config.yaml
d_model: 448
activation: "swiglu"
balance_loss: 0.00335
balance_bias: false
norm_eps: 1e-05
tie_embeddings: true
seq_len: 512
dataset: "wikipedia_en"
Below are experts of layer 3 (counted from 0) of a mixture-of-experts language model. Rows are named router (the router's row for the expert) and show model dimensions 352-383. Each number is 200 + 30 x the weight over its row's rms, rounded and kept within 0 to 999.
After each expert's rows: a language model's description of what the expert responds to; "comes before" lists some tokens at least twice as common just after its tokens as in all text. This comes from a sample of Wikipedia text that the model never trained on. Tokens count by the router's weight.

# expert 40
router,196,196,223,209,178,253,198,201,226,244,169,227,206,200,201,236,214,180,157,215,177,219,237,167,194,244,165,149,243,220,243,221
Line-initial hyphens starting infobox or list items after a newline, also table pipes and score dashes like 3-3.
comes before: " ", " The", " •", " \"", " List", " Country"

# expert 41
router,224,229,200,164,173,218,164,148,168,177,139,185,214,258,211,213,185,222,154,224,228,187,206,249,156,169,197,180,211,185,159,186
Line breaks and digits closing infobox fields in place articles, especially after population totals before Density, plus area, built years, record numbers.
comes before: "-", "0", "3", "4", "6", "5"

# expert 7
router,131,168,226,212,210,177,195,217,196,182,153,167,220,195,214,164,208,229,163,236,276,203,197,191,216,176,215,203,230,213,185,225
Digits, spaces and semicolons in long semicolon-separated result strings and number lists, especially racing results like QAT 1 9; MOH 2;.
comes before: "1", ";", "2", "0", "9", "8"

# expert 20
router,174,243,192,216,212,188,214,204,199,147,189,148,184,196,236,177,208,181,151,211,171,211,174,146,181,167,204,167,204,204,200,183
Digits, percent signs and pipes inside election vote and percentage columns, such as 100.0% and 59.80%, plus demographic figures.
comes before: " ", ".", "|", "%", "7", "4"

# expert 54
router,187,162,191,192,210,171,168,156,204,179,220,181,183,216,215,237,163,241,201,154,204,201,182,240,279,193,156,267,218,190,226,178
Sports and group nouns such as team, season, games, tournament, men, women, often in section headings like Career.
comes before: ".", ",", " in", "'", " and", " of"

# expert 16
router,162,213,218,187,213,168,189,213,162,177,178,176,257,226,208,167,189,209,146,209,236,198,179,204,182,176,228,233,192,186,208,189
Closing single quotes after quoted names or terms, proper-noun ends like Wales, Toronto, Society, and Thai script characters.
comes before: "s", ",", "\"", " (", " and", "ง"

# expert 5
router,240,230,148,157,227,203,257,163,182,189,219,236,150,169,187,236,184,160,274,206,189,177,234,173,199,226,250,212,228,223,272,240
Personal pronouns and relative who naming a biography's subject, mostly after the opening definition, such as footballer who, He was, his.
comes before: " was", " is", " a", "born", " played", " has"

# expert 51
router,164,235,224,215,186,225,190,214,187,185,177,175,186,136,204,177,200,180,214,189,158,161,138,180,238,154,208,177,226,228,172,225
Articles such as a, an, The after verbs or prepositions, plus pipe cells in election result tables near Swing or Majority.
comes before: "\n", " ", " +", " −", " new", " few"

# expert 2
router,174,162,214,170,207,211,178,186,216,191,183,199,238,205,176,195,178,234,167,250,190,150,184,211,196,161,211,183,218,246,162,188
Spaces and pipes opening a new table cell, especially the first cell after a header divider in election result tables (| Labour |).
comes before: " |", "1", "2", "3", "4", "|"

# expert 3
router,197,161,195,230,180,212,257,229,167,184,175,184,233,166,186,209,225,284,196,224,231,173,189,234,212,141,139,171,183,182,235,170
Digits and symbols inside geographic coordinates, especially seconds before ″ or N/E, such as 37°35′8″; also spaces in tables.
comes before: "″", "|", "′", "1", "4", "5"

# expert 22
router,155,208,230,253,176,137,200,202,208,190,184,179,217,245,220,206,161,204,176,219,259,252,157,169,229,194,188,177,225,234,162,215
Spaces, digits and commas in the middle of long numbers, dates and percentages, especially election result tables and years like 1954.
comes before: " |", "2", "1", ",", "|", "%"

# expert 59
router,216,200,200,195,227,217,229,209,204,211,212,258,211,199,181,154,179,202,232,182,208,174,183,236,212,229,146,209,185,195,193,190
Past-tense endings, participles and adverbs in narrative prose, such as fear-ed, said, announced, only, so, noticeably.
comes before: " to", " that", " the", " in", " by", " a"

# expert 27
router,197,187,189,162,213,238,251,168,164,218,182,175,237,225,189,173,194,226,219,179,189,179,189,215,222,255,182,198,182,205,202,184
Transitive verbs and verb endings after subjects or "to" in narrative prose, like made, took, comparing, offers, maintain.
comes before: " the", " a", " that", " to", " by", " his"

# expert 48
router,224,192,166,163,176,195,179,190,174,156,237,184,188,187,223,229,200,226,196,215,197,217,203,234,245,237,191,242,215,166,207,224
Nouns in census and biography prose, such as size, rate, population, died, age, born, career.
comes before: " ", " of", " in", "==", " was", " income"

# expert 53
router,159,219,220,199,190,237,234,235,202,144,164,229,252,208,214,158,178,207,185,206,201,213,216,196,220,209,174,158,222,183,150,179
Pipes and digits right after scores or results in game-log and election tables, such as W 126–116 |, 1–0, vote percentages.
comes before: " |", " ", "′", "8", "0", "9"

# expert 24
router,161,186,224,206,160,215,172,221,184,145,179,214,210,220,187,190,157,253,146,254,256,194,219,176,179,208,229,217,210,217,167,183
Spaces before numbers in results tables, year digits in dates, and words like during, on, the in event descriptions.
comes before: "|", "1", "0", "2", "4", "3"

# expert 43
router,171,168,209,163,135,188,231,253,225,238,155,209,200,186,213,206,234,226,201,191,188,194,172,193,209,185,217,218,217,222,226,245
Medal and placing words in sports result tables, especially third in Bronze medal – third place, plus nearby spaces and pipes.
comes before: " ", " |", " place", "0", " medalist", ")"

# expert 23
router,210,227,227,176,200,168,151,199,192,231,200,200,190,191,184,180,176,173,246,252,224,275,174,165,232,173,150,182,217,189,228,241
Spaces before years, digits and words in military unit histories and wars, such as 1862, World War, troops, Corps, km.
comes before: "1", "2", "9", " War", " Army", "th"

# expert 62
router,240,155,171,151,236,208,203,199,191,154,231,166,171,245,227,211,166,161,214,174,200,189,182,214,186,196,212,234,142,235,260,167
Occupation and role nouns or their ending pieces, like player, politician, director, coach, chaplain, astronomer, Senator.
comes before: " of", ",", " and", " in", " (", "'"

# expert 15
router,191,183,233,195,196,193,184,220,206,186,117,212,231,176,217,191,166,237,169,242,203,170,173,210,199,194,178,175,219,201,218,168
Digits inside years and numbers in tables and prose, plus Chinese, Korean, Japanese and Thai characters, such as 1995, 南山.
comes before: " |", "|", "9", "0", ";", "8"

# expert 46
router,172,228,150,154,255,288,195,226,193,224,171,188,201,185,191,241,234,188,236,231,211,217,217,201,242,231,216,259,204,214,189,201
Prepositions and verbs in biographies linking a person to schools, ranks or posts, such as graduate of, attended, promotion to.
comes before: " the", " a", " his", " her", " an", " University"

# expert 39
router,146,223,210,189,207,221,191,235,212,181,168,182,228,222,214,191,195,230,155,230,230,215,236,212,181,186,211,180,176,199,188,218
Digits of days and years in dates, especially inside tables of episodes or people, like January 21, 1954, 2016.
comes before: "0", "1", "2", " |", ",", "9"

# expert 45
router,182,211,211,208,191,165,194,211,188,170,137,162,241,208,199,227,193,266,196,247,211,254,168,159,240,215,154,176,230,196,175,246
List-item hyphens in infobox lines and en dashes or "to"/"until" in number ranges and scores, like 13–7, 6–0.
comes before: " ", "1", "2", "3", " •", " Website"

# expert 1
router,241,215,222,216,167,230,157,239,242,208,173,250,253,231,217,237,215,198,174,212,175,213,236,217,146,201,176,194,241,217,186,213
Digits inside years and year ranges, mostly the third or fourth digit, e.g. 20'2'3, 19'7'6, 2009–20'1'3, in career and award lists.
comes before: "0", "2", "6", "5", "4", "3"

# expert 52
router,203,180,221,182,205,234,218,237,214,161,217,205,210,214,186,208,200,230,163,174,199,192,189,213,210,137,229,205,240,206,209,170
Nouns about songs, albums, films and charts in music and entertainment articles, such as song, singer, hits, chart, album.
comes before: ",", " in", " of", " on", " and", " by"

# expert 61
router,167,180,215,160,195,191,235,226,179,133,217,246,229,220,240,179,129,209,196,236,203,228,212,223,190,259,211,210,252,197,215,178
Common nouns for time periods and quantities after the or a, e.g. year, period, week, century, terms, number.
comes before: " of", ",", ".", " in", " and", "=="

# expert 37
router,159,199,255,217,204,165,172,202,201,150,172,179,205,231,235,200,228,238,129,238,226,240,180,199,233,183,248,203,215,247,207,192
Pipes, decimal points and digits inside vote counts and percentages in election-result tables, e.g. 234.86, 11,139, Total votes rows.
comes before: "9", " |", "0", ".", "8", "7"

# expert 49
router,155,213,218,212,191,177,180,220,189,208,167,141,235,222,240,157,210,228,139,242,226,245,169,187,211,181,246,173,221,213,213,185
Pipes, semicolons, spaces and digits between numbers in statistics tables and number lists, e.g. 10.3 | 2.2, 12; 281;.
comes before: " |", ";", "0", "9", "5", "4"

# expert 10
router,168,233,229,211,180,167,183,213,163,213,174,227,190,184,183,201,215,207,215,207,207,235,200,150,198,180,233,187,146,191,181,208
Pipes, semicolons and digits inside sports and statistics tables, plus unit tokens after numbers such as in, lb, t, mm.
comes before: " ", ")", "3", "4", "5", "6"

# expert 50
router,135,177,180,165,215,185,188,210,226,166,176,202,181,184,224,180,207,191,176,202,205,185,178,248,218,205,217,237,184,224,155,176
Table column headers like Votes, %, Candidate, Goals, Pts, Notes, and pipes or semicolons separating empty or result cells.
comes before: " |", "\n", ";", "|", " Pts", " Result"

# expert 31
router,218,181,223,265,166,189,201,232,175,159,213,157,251,202,203,197,229,237,242,137,179,236,229,192,191,176,145,182,210,183,198,165
Field names and values in taxonomy and biography infoboxes after a dash or line break, e.g. Phylum, Family, Species, Occupations, Arthropoda.
comes before: ":", "\n", "=", "-", " career", " ("

# expert 55
router,186,245,261,176,200,188,201,220,189,203,189,232,176,165,233,187,188,224,171,184,245,208,186,183,220,192,225,151,196,214,202,153
Pipes and line breaks closing rows of football league tables after points and goal difference, plus some year digits in prose.
comes before: " ", "–", "3", ".", "2", " be"

# expert 29
router,200,226,234,214,219,213,177,228,164,168,241,195,242,197,219,172,193,168,162,171,222,204,156,124,231,168,191,156,187,201,204,183
Pipe separators ending a name or place cell in lists and records, such as historic-house registers, boxing records and team rosters.
comes before: " ", "\n", " TKO", " PTS", " $", " KO"

# expert 35
router,138,185,208,190,224,167,175,243,211,137,174,160,211,234,192,193,143,196,139,238,263,205,174,200,232,191,181,183,180,201,210,176
Digits right after a decimal point or space inside numbers, such as 2.0, 3.5/5, 0.061, and spaces within large figures and percentages.
comes before: "0", "9", "%", " |", "1", "8"

# expert 4
router,210,189,234,203,205,231,196,181,228,260,148,194,173,185,177,220,229,145,180,231,208,171,192,203,250,206,227,160,225,212,186,275
Blank-line newlines ending a paragraph or table before a new heading or paragraph, plus table separators and word-initial capitals like H, gen.
comes before: "==", "===", "The", "In", "|", "===="

# expert 32
router,153,200,233,198,225,166,167,178,212,147,167,173,215,225,246,191,188,206,149,237,224,211,188,192,184,175,173,181,195,223,198,208
Pipes and numbers following percentage cells in result tables, plus plural nouns and country names such as resources, products, Israel, Sweden.
comes before: "s", ".", ",", "%", "°", " been"

# expert 44
router,212,229,186,250,246,205,146,173,190,220,237,182,183,209,224,235,169,116,235,199,185,148,250,194,208,221,232,246,222,250,170,218
Periods, closing quote-periods and line breaks ending sentences or paragraphs, especially before or after ==History== style section headings.
comes before: "\n", " The", "==", " He", " In", " It"

# expert 19
router,249,217,130,235,167,207,157,232,196,205,164,189,195,175,249,235,249,218,205,162,236,159,226,172,247,200,224,152,194,169,178,167
Line breaks, = heading markers, table pipes, colons and Website fields that start headings, rows or infobox entries in list-heavy articles.
comes before: "==", "=", " ", "===", "The", " \""

# expert 42
router,153,173,228,239,167,157,193,213,220,199,162,196,219,223,224,176,185,250,190,242,236,192,224,218,216,186,205,191,224,190,193,206
Single digits in sports statistics, election figures and years, plus Greek and Cyrillic letters and Moscow, Baku, Azerbaijan.
comes before: " |", "0", "9", ";", "–", ")"